From a checkpoint of a small mixture-of-experts model trained on Wikipedia.
Experts: 32 experts in each of 8 layers, 128 GeGLU neurons an expert, a softmax router.
Training: a variant of Adam for the experts, 559M tokens, 4360 steps.
Below are experts of layer 4 (counted from 0) of a mixture-of-experts language model. Rows are named router (the router's row for the expert), down (a neuron's output weights, with its number) and show model dimensions 0-127. Each number is 500 + 25 x the weight over its row's rms, rounded and kept within 0 to 999. Numbers have three digits each.
Before each expert's rows: a language model's description of what the expert responds to. This comes from a sample of Wikipedia text that the model never trained on.

# expert 29
What it handles: Noun endings before prepositions. Complete nouns or suffixes before of, in, to, such as role, system, version, -ation, and th in ornithology.
router:466509514487449499511466500470500472524488484477486515567513477506503504480494499488503517470530505536471516493543500497490539534532504501466510482465511496488511528535517517538495505532500453551508507449450498530467498504484454479480469506483470471476507541528499458499508464510504517535541542489520465492510507509533515535536502500484533495491547547484502534472468490462493512495491
down0:497506463482494499507511553498478517491459489483499504483546520454479491504462500492570540517514527508501528506524476501547477527542467487476484500497482512515555493475486494472479492500475458482518496534491472488498486498484461523529482454508498526516474508474458527499501536493471489502528548477469482498529471500467488534448480558500496489551483524523523501480529484490525469471508
down1:528499512490530468524476545489504479530511502522487488551489451507471493508489495528523540499502486499488538508545519489479503536497476518511481498520543518499469537541480493546513511510506500549487493480476552450494467494503529460507537494508523521512488525547495522491502491504504536470500509514527501496498555479445505479492508544472443466501509505494506536550524517523478554502486
down2:466521456512493512533482557521496494518509544480494480513505492515489481526479505481522511468543504497518493504503481491535471468442461502509510504527488435483574515488516516508497522541501489470514493513484515504517511463501477483483511471469483532530509509472507465503517525510492485518475479509456502549483531467532542519513526504512485498518448468509516427534495482501509460516472
down3:507493483493544503503533483535502514536481527492454517512475507550507534454478523498459477517502529523507523520536484489536483519538509489534485493495532491476539510510445508507522527556487512454487512509487488461489482489458507473486485553490505487467508499513492490492492471517446499474509416527481503469491493478503498497515473501499517519534488431502511469514508493509482496533544
down4:462489517476536501451541525499480491527506529532463493532455478528507461501552473515537528499515521505548508498556490494491521493493544516509537497454464508510478509513489465503500511507488504523522532531500518518521505541496497445481498486463494512500497480477493492540458549496468484503519508546545520534487481509536486512515511482439518540479522498502473515517520501508480461503521
down5:466537487542502497496447507542508492487524502448524501494528491506483454506502510478456453510469535500461512487480487518482499513451523501430496506482527481541537514459510491537487474505489508511491528474501538503447510545487466484473543481496492490477498486476556449478477492501515468525485502463513508463536514494510539529476489492538491526463518487504493514476506507512505490482495
down6:562519503525522507491491505500496496502492522460475450489495526469511506494451523529537501496519537549494462462525523500535511474498503502476516486558500476520475493543512481479514482497464504508457531458466514502502494488499503458480507496508513518501525488543489534541502505531498472516494520497487562465516479579509529518494500502470518455490494498506525460496518516517498520531449
down7:445498507476509529519520495490537485497467495516469483491489532489515513466493542462494468518511505491485522493503513478550474495517490483526506474495516490483531524510484539467492490514500503527464515501486489522489536515480502480492523494528516504480436492528472518539507508539522494524439540532496531501466512553505486472534489522486530533531493506469458481530536506436472518444465
down8:490471529509494511519432485500476490486535553508527527553473500500484502570507459493503480470489457489515516510505474497509509506492496497512498494489516507513510491512505521558484496472462512509493466536487498551523482538515539506492508465483559513514489538496505554508500480499532515486483534495527542493505490534505483476552456515514517522550498488449466534511477523513475512505488
down9:507500521490493503476503518494484508480505486531522511511470509484511516502474546460508488508492528499513527495478529449530519472462503497510482466513468528426538519510536503504558490547506484523482481521491509473465492518488490458516482478563532529522471464492463529490496519500462530498533473511524550452503496518486495469536514488503474490507454498563502515503457491501474483523490
down10:500520566526474543519494511493532523490498529505531543492495514506521479518518502528518501535474474507512541485544454495484518510523470468535445510522501483503533510532525496528540486508482479516450541499511504565503495501478489475515498437517481512475540498539482521481500515481493539518526476538561463527520493504506483524488501486483454501504513482510528490485514475527471516486507
down11:515465532491517483478513485496508502545486532512471523468501498516539497545493465502515514512460539505499488479514507516487547459538471533498481517545459486499513542496493486470512473534554502466483508484500479524533466500458497466480463488554517513468491480462540495459478520531540496511517485493509452526523455506484470502513509511484494484470483507481541523528546482491507472522478
down12:474456516524504489473506539526471511483484458485477523514512448483528513517489435518470471523516525477479498508488518479492501497495497541494551526487518531488449490522486532490491472463501505506495505492534497494514485489481502499510472505490467441537501439485515529470543490542553486509476468533534484491519482501529521521488487496480461500508484511507475491522503545467542451523527
down13:466535492455468547514485466474491461512503537472510520489479528520540521505499478498537529482523547474480477445518523509532504492492517506501488441513494500520457504534483461487519498494472536480550467528523517521528519500517495509470470527500496456474461505440521462493470486495510501466494529462493494478510530538489517531542497525465493520493501503518492508496507545491498518537499
down14:527466471484487502456500499461510497520502533523538452500513489492521448507515462489494540519540461508504476540473486555496458495520531495468523493504478521494517485492518486522507507424511513543492490516473528513506511457513535514512487540516515522433459524507517519507482507474485442480511490528469501541516523493506504542538500472474453502469503522493488493476503488508517491507490
down15:512510475445505475556534538472518498487484558475516496504464493488464456481506516453491498479488517485531525424485492467507498508456504456527532494493474502512482508504508500483499494526510492523493488500513466480507495526549504505542455483504520541446518510539491475546506499540483559524507512523484499515505486518489500477488537484493490505487520497463477513559489536526498498498486
down16:485488471490478500491515513497479479509510526520470478490506487514499499487484487519483496521478492554498490524482458550507516519450502494501464525505515487478500509521530505483509521511499512474505525465504517505475488465532455477561485503537467516513512524435511477483524521556469538527444441470487466466494523484518508508494472488511501504452468462497452535515474522481442484502487
down17:531546530458527492505509509519494496498481473488504501488489483486496498519530550490506521518490510491509524502507477488506518483514522481537526484509523525546519497498453508485522546511514496462467526566492505526486511514517522451502496515471464536497483460536496513494493469544527463470505476487482490516549433493468503517436529504511545515504508500444507482504478471497474528522453
down18:498511505470511531475468515481497523486506502538470509505489521484528461481543470479522536516435467493479552514520498508509515458534526484521505532467478535500526537481485536518561530461479525489523517515526510551483499529512512538488510529559497519474499506535528471511555465494511508504509493529457500534475521501503523490519497499500478502534468523483507506506527506545502481501536
down19:460476489504505470466498473475527509488502553502515527529480471469536465449491503512504528473498535488466479492526516482498481451548491506523539539512514538503468499455513506423511471510493506465522543519452530505523506478496496506478487523476455509466499490474504451496481498494528519499512497511478482520451486490521487489523469476529518481493518521470460512498495477472497485512552
down20:502485498527469488483542502480501530513490431518501510510490502507469455498503498529485479487504484517519475506502471504523490507507501533445476518482532508493554501470482448516487532494511523527490511501458544510521526483519511500457487497470533514516509494483526516497533443530478522496503506486490510482466521508531522527513522491496448506545514501556441490541535440495508518531544
down21:499541528490494461491518521473502516503539480458439497468490485485499507463495532486508491511533455460536484492488464506470509511500478538489508476492511537514554496469483513527523527459542492509551524495482458535518534531498510495479479471508503477493476503462509512534506516494504459491483477510489508453539501498550509504538478466485519507514526507503475504505459539465493450537533
down22:527500522480490502503512450517523470487469468459511523535484485478515491504443531523484483501505518492525518516509458486495473522486519489471468474493460514492499490503518480466493458512481534508483535452497488499488479452498468469497542429466541508507467523531481526493458525490516518478460513544489522524494488545469487480506485482472457511489486522502471443533493477524470508491497
down23:493510488523493505505521480439499500444500508498493548497565515551500507534507477464484552467467487475495503489493480481505499504492472487486479503460467522525496477501498460466488480493484520520476462579467483523499496504528480489535451492504492539502523532495460553512497489497485555530495494517500524512527511512472498530521501459500462513523518504474536534516498538481504501490478
down24:519499497514517513504487461462513489484501457486495497482541507518449509511438469501502511503515508513541511508479529524486508493535505511540478505474511465486502479494490469484514459444579516471499499513441462461512486498482513469467495486516498489487514497503515545511482483499494468503503485491492494542539512508501468444497527480512592462510488506470502485509522453490490483493489
down25:534519477497518534525531481503471491492456524520491495519479481447470464453459540516512462513452492509502459500488501444492508486497506525504495518504473517508534524490489477496470467478523504519495490518506486498488540466489523521525487525498499461507506543516423487504440532517473497454473495507496468490487552490515530503524508530470479460549474494518505481522472483494494534516493
down26:514530490517503514483451483474489512536463514473447510475471494524544447505455517510530514527504506508495529485522533525501470519479525450484501556488500487440472539471494484508479507494445504518494547478461471515487529443469460502499518558507465525492478478502508489518453519519512512484503483502506486491524506504467497499490498525496485507493487523511541525515515526493468536467500
down27:488497512507452452515488508501507499514485455503482493482501483514510519487478501516502495454552511482486528503494515478540534505502430520519506475498493490477523477515455535497487508520514480461492524503508491507509481451487494479513518546501522512556443543547467512456507483481473505487493473479563478496516545469535519485500467490473534471549490523473506524544525504486508479502484
down28:491519508487491526482485550480490440460522504515561452489512504488512538542503482468495468531473489515542477512479500458486511450527496472489483495508539480511521498512487469498465542523494482516496517535523484524524557519523507518527472534517500479495508471508496522499504550490470481465507481526507503516564483502513526499456516503498500499472491538486535473472525482536462478510471
down29:506509514468486509483476482477544526568499530546507507517461487499488506506545541504505556501497462532532509502460479506509486448504507514507473487556515506524508518524515477505510504519554478514495494486472463497525526472502491486484502481466526467515491512532484500495477489453478512510487470493565516481503504447509473477496491490497445535531501514531500462499489481511464543471531
down30:522478517492491457469499443499469516462534516509497494523544494475455481497471508537464501461518503461451519498510491516499506486452495498520513502539524502496457511466536495459532526547494558497511497508498523491510498546539496497507474516513459537559517534493524496494536517488504482493532529473520483519510513538478477500462483458520511502460505479517534507498520495485448513502506
down31:512516479529465499500496516497484502482507486462487530469491521547548505493419514507522482476514489471524457546465521480520439531552469447504514486505468542490508496501465469496480450519484495505487492538505495472492515523488511490495512525496527457457514521474507503486463526480506511462477472508499465514490522511504495487462499484490498452495541475469539490505494489526507513496548
down32:501476480488474500512536508472459552534532441513476508485468498552478491481543451462492477522515489500532468543527455488520510527522490469484506505490499475503484527517504491503492485463485534503491488500448518515555536504487497488513484483520455516509492490553473496494489477515514514463500511420499483516514454510510486509492496473480514496502443476455491516484482513512490465482506
down33:499532499456518532460494526497508512542489482470481479476497482545501492511499518489489466476533511490514501480475533499492503533459502556474521524485460455506492524480508530478488485515518515512509505503514489455507483481510481548482472493511457484473486501496558565484515533519509465521444480495511460468498514521532462524462491497527520494556520536508473503481457537505527517500523
down34:529515506523512445527495528515512505538477457444530502502522511525497510502495504510541477512471511550528511515556492481516486508501519501476464491478495511554467516494468499505489494540527517503506539478524486448441472522518482507557539471531466506487525527491492505496511497483533511486487518494510461475526478497491469510488494491530573515492542512476470509489507509544464507479517
down35:501460514550493488464473536484480479501490517500525471480528534504484466494497486526470514490477533490484551503492527530505560515498537482479496481542515457502509548450545490514513474510498516516496480469493480481522479561485511505497528497531481468473488503452573488474541492497502501543489484473488495480481528529496483469475515483479503516529532475482492456496498494527474456500504
down36:480516537466539496510504523492487489549513487501521497510502481518486487437525449511499493443547491503522519508476487508501553483497517511524521506516506548477513516516502538493487500478483469518515507482521463497483461502509432512466486474486448510546514521497517474493502523479466501515502485530510480470528536500480455501483513469461436523445449505497492470520488500501484498470513
down37:498516510514448517517522438506534501504478475474551477484502510512502469456552510488512497493505496479518525463496514545520504478507473541461488501505501521535488522493465529467482487500487529503518510500473472515432536501465516523531418462514492492493523492489503477475466511487491518481486540488501489484437513561531505494482493510486506509529498486527514513528516484519512475512458
down38:508519501480483508505517495513465453479540502504489492530487510516512513516437497530539494500535504534522468517517478518494490513508550504528530490497520511485496487528502520489493495513482444488502536487500516489550474496501500495520495498532516510490537500477487461535508501528464512518479506501483510494552476509506416491549574497491486543541488499541491479560478538494494462515534
down39:488486460516464505494523474489502455549478504499517481486473497491458523516427496495475478491480475528561490480531507539481516508508492495517526483495515479505477520508512441495525465491446529499472464488459509488464532522488490531518478516546467461454534476495509496508513539472455498512511484502516498500491526495475488518485568536502451499505499526478485527514499513530507479500503
down40:477541510496513448513489465490527482507491524491539490497506495485491482529434473533512488528485486514509486497478537499478485505509472465501508487505494484482488463503498537451522506540511490529473453480523532464507456481508491523549483501501504464496492486539495505481502459512513537494546475513558491520508517457469490472515492529473554521448529546459506507482491471470492461489509
down41:520494487516458517476475511509481469484484507495545554551518513469514478465489494508531501502461488454523494511508510469480511488494533508441518517499470484500523542538474490492470453507508501496495528503475511455497534538481502469531510486486529499485451476469480520471494470496480523521517468508524487533463513523441501439508497493484498527529529515521441498489489475471490480493462
down42:444463503520505455460515506528535491523532535506513487518509494535491481519554514542511528465465490504506468483546504466495509453570478527517528465530508533482511480513513521510505488514496504489473533519446527498487512487482459494534535496468535505467489508563509508494482475511458486529485485522519512527524468503534465513499496518496499565501523507496484490508523498482500499511478
down43:460484503480508430505496508510499548509482518462508524473501534477480497522497504478495481486497510501539486521492480494548493466503514459538519485456515473546485503484541524553495479508531514532485519509433518544511512516531543548482508504520521488459523512454475498492483498496495521529520481491511497483518499474519506526472550535491527463471503551502499494511477527552507509476508
down44:499523588515521497500505483465529471477501502515522478529468499486520483505481491510538521520496505573502542485521540507490435467522497519465497520499541510501484521513510514461513480515522486510487487474493514445461493507522491548495484497467524461488508519485540467504509470512544505529529526507541506517489520497467524524521494521475506515517486545559515466518483491496535500507500
down45:512507509568496471464517487555526470475503477533515484495492515533446484476502482484511483504540487492520496498558520511481454488515472526526505503488533549468479467492465514491517490469533522500491494498469492536491527514504516472494502514479491491516552507579511482503506477479473473464512515518518471478509476518516519539524523462476500465537540515516532502499499539517469511515533
down46:496505507504493480498548492499508480507540534509499515482481533458477489493501524530487471530487508533488541478494470481501505516495471531508485459488514488507477507515465494461499512506509453448488475463511483511470524503453471541512490451488474543490509471490467485451553499477482505503545474458510494532477524482488485501509492466470526491501515524508461468460534445465508496469446
down47:484499510498497520447474503494517528497472472492485535502474481504516492520526481506500528480475521514522488526556446509502505535473508450538493524531511531521520519540498539527520530457516509526440487526494514508542523502481507534483518534462525534487521501478489500523507519475524449509496489507518480466484531534527464489537538508490559490489482489474512491515536526447499482507539
down48:514484532491494473473532487493487524483556460492517520499498553439505496491514445485474513523472444473531492487506500543506483538518523503487515481506518502492534507448502523493487529488482491485520487506513462541528496532537515526511526480510489502474539485528456504460495501525520536504533468526439509494504514502512521505496485515475497507472512527492455538532474545448494503504468
down49:488495447491521468518516488488471509486513509511507490516510514505502491496468484486565512502495478517512454479495504534489537486526500521495545527529515507499487465531537477510554495441512532458509472501436481486498497480564509478555583516501526487536482496487513493503494538501481459485463535513509544472475482492525485503467503468477517474533510496493473516518501485506498493508502
down50:483503513501488495515462525491491486480524527529476475513513483532517509490459523514498515475473536517445576485501498501515501558488480486535477538486474529481478512478512494511498535506518482462513492535463536512501461489526513497517459448525482484491508479480507509515488465498500514481545487557531462507497576520512521484497447480470483512475495497530504517481492488487473529544519
down51:490490492500521510523453523528526475531489458537509520492450512472468532517507497538481521469435478490484488456487553533484494464529538496510495522520502481455488498523498545499517454532499501500483489489467546510517470536482474505510464510487521518510476519507532478496509487482484485455503525493461552489528479518500471439490498500555513489506482529515514512535496499492523541486485
down52:465505492474501490506544513481489497473506510501515494554467493495494498507555525485473518469490465477489525449519493470444459519515472468532537540510486466548494475497517459466482519527499491501531449499527478544536518499453518522529497467517460512488471494504525501505495490510468484476525512445468477505537490483510478516491519519487441508464522497484515497525502492506503551511508
down53:462480492457502517490457491486484458513514521479469536516506555449511473501505496507500453475515528488494551523468472519490495470493504498532495494481477555536430521454511528486509486473466518528500481495494454513504526492529498488499510482512498487510462457432481504483493505513507504479528466523481517491534495551526494507486534509548489478490502518459511479481503533507540489493498
down54:513507528526537489433486491476485440471502499511465533509554496440520497527472502507483530491451499477527479493490531495479468498463520496475505492505482479491521464475508515507486465546479488513507520538498514488479520489558510474486479496539499485469500514504515509508502466528541509512525487513450490535508488545525563529488563506467509485531510484501514497492521530498525509520489
down55:526496500477501494470509488547525447496514527460488462532478497500478472438482500522526529455489500505482484490498495495465514492516498504531514551490510480517481514482531451497493487492548482493497522518514507564515459525528531503470502480500506508477478501488513526473474450477503490475520534490470512509500486483545474484455501522529432507483543500486471490501473505507483549462456
down56:497512482487521469521525494499508490453495484528539498471508499487505463485486471532473518500537486478522503509501504549518498502498486483531526493502515525493497484464514487468426507465493502532490523525472500524498438480524513522493500490485535476502493518513510466474526468439484493475492526503523473524451528507490487534501523495502423545515510485420514483497552491509491534512518
down57:512520514535484507545479449480519514503496502487449489514510491530476475523477531487505510541527510492547486544505472449518477516524474500469530516488510503503502513485517530480514435529531495483499518492442505496487496538497519522484545487518531533484456479477512510474471525473506468469529511510474544467532511544567497488472494462484503538520497500482484490498521502498473530465509
down58:455485493545486500472555524503527516465525492477487484531477472499483483514495524480533516526504517493506502503494489496508542524513499517479509453499525518498473465545504531492482518500489485507476489537447496487511539524491507492487498470470532481477474504527567514455494517522494464469509525554452512498505498434534476491497501471494564517453495500487494517503465490500508532459527
down59:517490507493515505537497491466548486522488515499528522525519518505483508496500509511542468434496512482491468502489512468552519448488488551509493554505504547459472496491487515529556487519521495539470527517527475506489512500514498472518528516527500550476497482490520510528465529502499542498452509491461493479492489482500508446464488490507526503457507546513500499522541499512501489433494
down60:459484433496465534487498550518497516469562489455516499483484531472485502507489494499530541525482499500483510494508491469527495484496437482475504499556487468485514472492527535503525478517499529490500491532535527507482494502495483489496491453513550536506479487569494493490490520514491498517509522497478507496489471532481499483505481502490407510498520496489507511466510483514560502480476
down61:482472526495484497558497474514524522484508493517491493486446526479506517526484535542515494452537498468491498514481507533472494523503494475534516549526512514468467526524523474512533476517539474480453508492584523506472517474498545501517427557515511495493498489490509525498512470495559507500516488487513517492495503483483520479498498495476491497509464512504442455518518485480527494502502
down62:498503518507460503535498507478448496525483469489525492525480475496507516505459551500495517490481472541463466518484514546479528493463521461483490526523460478474531505511512515488531440529498466477465489515496483531526496542490505533539447456518511505504498495532496497516518507484536536533528473480493528485504535467533504540486513546479467490456529464522511480505517499496494469526511
down63:542520520489433469508451468451518509522506513468463481467541488538464523528517484465535532488514479509501518511502478474511466526514546534520529477477520526508493488497520447518508473532449486471495478517524459531509462512475510486498502521536524457497498523489509519494453491512506531498516513486533502480490497549488491520474473506488474497465538485511517498511485512551473524491492
down64:505516506465535512524484496588485523514489504487482507503518536535522458481468470524442477449494527493541528489456519467537534502505511505494481519507501503494519492494506474491509483502452492473517519491490526497512504500488504490498469459531454469513482462536509538500477503520488501484530484500499493454474533507487524522485522532521537511490533521458530538475487464517553504463483
down65:482537520511483504495507479514520521513522524539552496498552477536511484532502489472451490457514531489501492545480501497466510489502524473506494488515482496505466494538499504472527502473524518560493486471508489483497499462478515505493551480467559506488432463489519483542514510517510496562469477500485508503486516499488479444489479479501549568467520499502461505487506491496483510515513
down66:563508461520497517496499488478493482516481551460491502526510488545517539478503487500478489527492498525508461556478465548469457513453487508481472496495522487495541494473503488522517517501486526511539451486497488448466498503497502478526511539507456508510537507499506530525464513506496546526498480446509480507492447454492520497531494500487454462513519482503521517452512480479491513481502
down67:468473562519501518531483447541466538525507483493512464512516492481518465501477500524507518507489497500495522475478522488516500479549506518488468504511495516473469506520506575493522469509541513503534506500485531465509508483536491486519498502523492493524484457468438486441536510547518488498505474497474527506515463509503530492508475545527538491499486482572506481492500497509494501490454
down68:538506540497508529501463540525483464498497496514478509502504518558477531500479459546464469483507526512520461493537499497488477509495477515515501503457501505478529507502450483540475492482515489476475543513511465493502471473517519494528484571484466516536556522468483513472526468503514487481515510458505490560499479454502548501520495518471479513488514486501503528498476489536521487523538
down69:500545505523527457476493520507469502487464533467455466432520534475520500500506481502499471516522475519538491508523533462532478513469496523509503487491506539471504514471529464495545470468510501507519478468521497503506508503500527522494484547500564486499482547512500474445486506492498502477508528489540480515474496489486507468484538470525541510521515512482521512499512477514523579503526
down70:500523524472495464510509491562495482521511478490468497520524491503551513538474511502543489450496504503548511522508491548517521540487499484543483532484494533522505521516480464486478483487509517497472512511484496472482479531463460503442523545502482515511479512490509528506431498527543490523493489468538541525514492514485498534494492523523549512487529490489529479481531520463549488470488
down71:516496532492486484455508519519510493485473478478522507481444502492489491463549492490485485531485514460519532512480512520491489483526494518519507484481473518550483545517504486512514482516451493497494524474549527470505475519502524519517483528483484503566485526544480468449498474504504462509523547489478519510497521494520461498453530453446517510532457484517496452517502490486508549511474
down72:486477535504486531468516523505510490525509460534476531533512493506492495489521501467457467445461526484509531453499493465514530517493510493485544517467528486525484520495437508508474449475461518538516494496491488495537502494518466471518486518489518462503534501501497470492518518510460501522527465488520517502540511507475488497483473479460423515520514533502494553502515484460483508491540
down73:494534483511521507471420533494464484495490552468496493460498515525481498486512527512513483495493509488506523505489487507501535488493545484540482437500511518497471492515547496481479532490511522509551504484524550518531499502477497482491490500473551513462540512505491488481543482494488506485542510506485524521541516501509494485486479481480467436486517509431496476465523510538535510538507
down74:444505508473532517500493486510473484477519499509491449471535480475549478544476470477526551526537527508471517470470519521505458476546483510529496459503491451485497475503498502517471505461521478518473472503529484526481476520512499536510466485521507486525497490496490448508466531506552501487490481509499483458516453514478484523476489519475560508505484479522525460548489513491504508513492
down75:553492504467512486492545460500457491497491485558514555526521484486485484496470481532547522530517488536501493474515496488535500472532529533500504512478523513508489527499491544476517481504484526460554512478470505492479512505506472463476520503484463525521536509524569487526497474479488520532493524497533489501487491534547526504456557547532487483508503507521516512521498489468483515492493
down76:495500528499524505513466502486499511503493512521547493463522515506468471502454479486501506546492476477545530525471532508490540442517524486483496483536527546489484511475464513485447474496536514524477502486498510486514487531450483524510479521507479503492484536538469498514530491478524530469568449499490494518483468519517517480491506491506490542518497527478447475488509481481564489503462
down77:493504507528498500500508509513482531534548463512520531514520560507492435487494510521536486477509480517485504548493499526469528481494503475491456445509478492481500492494468472527524491481477525518513494458487479470519477522465472511540493535524500507508506514488489515499493520530521497517477525482521442491480535465529487492437494549480536501478477475495487499464560514530508525474545
down78:502532478507481480544465513472487541510519538531530486553464461532476506508505482525511502506527524480480531524518499516504515495550489511501471502441487510493480506507519491514506545526506481467473530520538491519458533514485554451522520529445486492518496515483496471503479485517507492486465526518473481491459516485522505451493477489479496488564502522482526523490477481512517486496566
down79:470542500508502499461527544517473527502491527479525520480523431498490484493494486499505501480507455492493520540546488501523489487510513507456482454449504485519517481530501579497543527494496527499520531476463513518511479517515507461514499469472520530437494450478495512513550491503531484507496510530484516521481484501527486488537489533479484502517476513484520458500483528498481458530519
down80:512501505493458492548525513506493496514447524518499498534511479468503498524517517473515492527487533505514442494516458495498493517476468514509493461533519510514566520491477502484494495510542486548535442494488488545484497532530499476506477472502463487465495503468527501506570533500474514516491504513490495527459489478494504514512514482489422511489501508453478491486477507458513509544541
down81:514454499522506505500534517508495536511445494495495513453513516478484497529481533494532528486487485518496539500499465541525507482534521480486479421521478528511520530495488476484452522485521475474483440497497500503534494528518500499509504532480549516484459524521512552514505522531500496479528538511497477510511466540496499479514531493522547501518506476492502485450534468551505545515496
down82:464527510546468490502483508488543504545486478511465513491509499488492476525526557487528547539492549531501509488472505462514508531548510510459517452499509531469457481527476481506498500502499488488554521496486537479463517491458533516466477481515542489483502485485494510523529456457477471481477503481475499517535494528515488500529491470562475497504494528485546491468516508509500498513517
down83:487532522515498499472517490505487515528520481537499506493546477501475493501516473459485517518470517467468497501518519483545522555530466477501496496486532502537471471473504503512490462482463469471482484495464488476472510479520458485523532486527486558491488479523521478532498519520522494510503515507516538468496522523492453454504499474510540469494509513497548544579467535503525505472530
down84:473496494513487477487508508487474527488530494554481546525461517518485535552479487484488471560537517505508499518471493507512523460516493491499483471514487490481515520575484489492452510481475488539520489510512514477485503519494525432499461469508486521497517488520511479515507483459487491458510490528517545485535572525489485551527496481445456506498473501504501482485504501506509492481522
down85:530510532523510532457512498506480544509506489496515517562528510522511481515491513495508491484504488532446442503489519458503464453519493538488492539477462514531552497498521509511458503489477493481478485521470543521457468477513531485528496559501519471524516463508494497523504521519540482454510502476507522459490502466512468484485503476477513502501432505507537494496470528505528482505508
down86:473500483522472511486470451493490503487501500491506495495493509508534511527481520527475540483531522527493476445519501486504522515539481489498518461527524495518567508518457473475555493461492488490513502503490500516512475467545553517515510504486457519532543484467528504503498515467495522503507488464486501515559532469515516510522478502527485507505449453495515518503449451504555495536498
down87:493482564523488487476501517513535508511506463498487517488527522513462492458480520477507487459499471530479555481548514473490509529517492481486486511500484503530541528528472509496499495495507507511531481486506510490512417465457512527512511486472511488470501515500473453522540431524496526504514478538521530524515497478543504475512451512495512475517521491512524505457478496527463480468463
down88:502480533500491524484506508537497490509517465497506498462452470533484482481523465481448486470477498470512458483465538529469506515480493479534535464504446524513511512479510494493513523524530486452487547514501492534497487508508502459492523492508506501484534476490457522508518516516511513483526520543501509514471483461531527498494527538557463476453506444508507547469452486518484491504486
down89:499476493506517517451526476529443497502475509483466475496467532496537503490476510507453496505490520514490400545495480520464517533493481534524496499479522488492492531501521487482511466468485508476522475517512499508474487497535559527498506484484546462501531504515499495488537510473482532494515520488540490504489481479470518560478526527535498541519533478491460527485525538493504499487491
down90:478499498491471495470520517524566483519496473489470493499527514541546494502534489513477499495511504502466522506476496489507516468526496524492505511536565545527486482512428480476495548472469528490486509494525468502526507455463508487516469501532475489492513496525489526451481506525504487512511497535533472488495456471547541514519492493505490510466491537440475467460515509500499471484468
down91:491480459463505514513509460447500490569525516553501502522489499476500489471497451505482505473504497498524512526486492458508537559507466496465489474506487462486531504485502474527524473474504509496465512486527481458511453509525535477516519467489534467498508492513505508521484563495500497536474474487499443522530526509502508455494527524506456499544531519495491519480484516471503468473485
down92:519475476498486511513490525450545518527457548525542462492512499523500503457483518514479506494480512493512498490549493488526485511506446481497507557490491498500518500475525494478519471519453513451550482489461516539488511522490482494503523491481524471486471486496523501475461490468498537470526508472519526490509484486484528455526472499499441509528453483541500511527509513529523454505454
down93:489519474548515487519516493479483498529472509522493510458493557488505472459520452497517495483559528531558511477536443487485504462506495491504516494505476524492545483508498480448476466528478499492472487507484547503505547464497508519476467487546536455487506516527506491495499527494509528465508481474508520472523505469519510529521493487450490514498464514471522469480501476490520470457488
down94:496481505470466481508523498468523495504509500486490492478531482495517516517479505457552509536532557489476490532465504507539514509523477440569546478501484508494524506433507486473488528492521520464516534497531466532479516479539511502470502495521492479533465481530509520493509507495443541511508538483510495514503457507495500522522515513497474501519482511481479472475528561487531532494484
down95:525512452528455435472559502488517470550519526490521498503510459474540506536492549478507479473473480472528511517536510484549492484487470528531518512484532500486461479475480480478502503501470482532518495487509498520489520475510505505493499523514487469490518547567496443496511504515536512474481514502549494516518493528528494500498485510475473529505485495491494473447494473524521509476468
down96:501494477484485492509518492489510532511483485455534462517467534466492488533496481527530483521483507509506473510493459471525515542501482489482488465528551481505464473455478509444532496548471537502471472539549516446516486529522527512473502525519459496499521506507486521512478546529445496506513505487489467505539506475503502534447507552487486475511474499490492509491493525506482482461521
down97:554491451555506497513482500487469523485500499545498449532528493546497505502469462467491486514462502474518493500488487528498528483501523512515501480472505516492539540514499515479499499523525463493501495537464497503474523464455499510506485526518487495461546547517503540526471486479519507487482499532493475517449487527510488531483505472471492547536462462533494474480484485461533462492537
down98:537486520483476468482500505485493462510514449523536474481475523490506517508555486504479467528469467481467521493493501478509504460475485551510508511517485481508494528469512479523504503486527447473508461516496505525466504483552448513478497524497498511505530502495517474500520468488465484502511517482510521506512476444494484473496497510523420484435502528454491524438513503519527502526509
down99:482442484506528519488495469491503481541487516493493506506492523505522516490471518512450479478452471469474457515520466485501482449493483494490531526467541531476517517488524507507511508524511523556496496535485454499496518551465505497500468520542494483530567517446476461493483541505513500497517490503521463477483534472505473500451501517508485526513505476495506515535532507478447520482512
down100:477471514494527476501480496532503472524502459528490490508469430485485494546516495524538508493552528518476490507486511525472549448492489537517540477508468548530467507499508459520470514516505517508489473507500502502505496526516539497474481473495526465521466502497470509469498474518510472481517477506456475506507509456530474542452527486465452482479489509497575497524499495501510502504490
down101:553475490505507520540517526485506495488526512487481474483522503509526554512488495461505444516496497467525531470469474479482462513518465498528518512536484516550488520482500545493521542472530414477503467522510518487533479495482503518533523482492449523495513452506503460517500505496515522459510494482489493523506517505505515460517487509455481504513494511507478480531473484479552549505520
down102:487475506507503451527509506542472553517532488493505474551510483532506533514481505495522517568500540503496548508442496531475506505502494501502510560503484505513530514518471521501497472490510515501498496473520487458510499512487456483563481521499484558477515503517545511551517469478534530466492495461506515494498514499514523526509518458494472496468469504519519502515478497476490478440527
down103:471524480481485500532497488469514456494528503533488494488520508464453513460505506521491452537507474500494475538543503458469504477523512533491497520455503511525488497509482510547496515507523471521544496475524473532502447481528486484544502486552487520506478477519500509495511550535491471482545527468497541517491492488489477465468531465492503474492492537528488528532460522516445514492510
down104:518512532519489541548471488462474525509514525499499507488487480486462497472540521504517476479503492548464529518539474513518461531503510538523506540491492433476534511488504502532452506491533520484541556466511502500493476468512485472516488518483484531472495522513510505485465501505481492515519494458483485501459493544507481502499529518467422488484468480520477493497489496489482455466475
down105:536499540522478473482508476488488505470527510468522536515499476505478470490533464469457451506495499513536486537472474515485515489506469495498461500483464474541495489506450521509489517492527514473450517515478479485526512553505510460508498553508482522508524546506479510503492490515499474533507488475484479530466463491539505501490533486557446501509471532503468499489468487466526451532498
down106:436521508513521485495480484557498522524508482536522501510491491489513474517470490471496487499476484482508505503487522529516504556521498497511541524494493528537498502441554459562501507467536531514472513468460487531541509490503498523535510534477526513529515501523480469496454482476482523506504513528508514481509544531515467529494540518521493503527526484506486550533456536533492491489489
down107:497504469539478501511505503553492492487464485510483495490515535491507494532478441492537513495529504512447518529457482495542517539531514503472492474500507557471461506552534506458508492507505520519487476521519535516484524526465517502499506521519489478529478456486506506428514559481512523436502506506479490521504499511474495502475510463518486504524512504519485485500532520451469538497517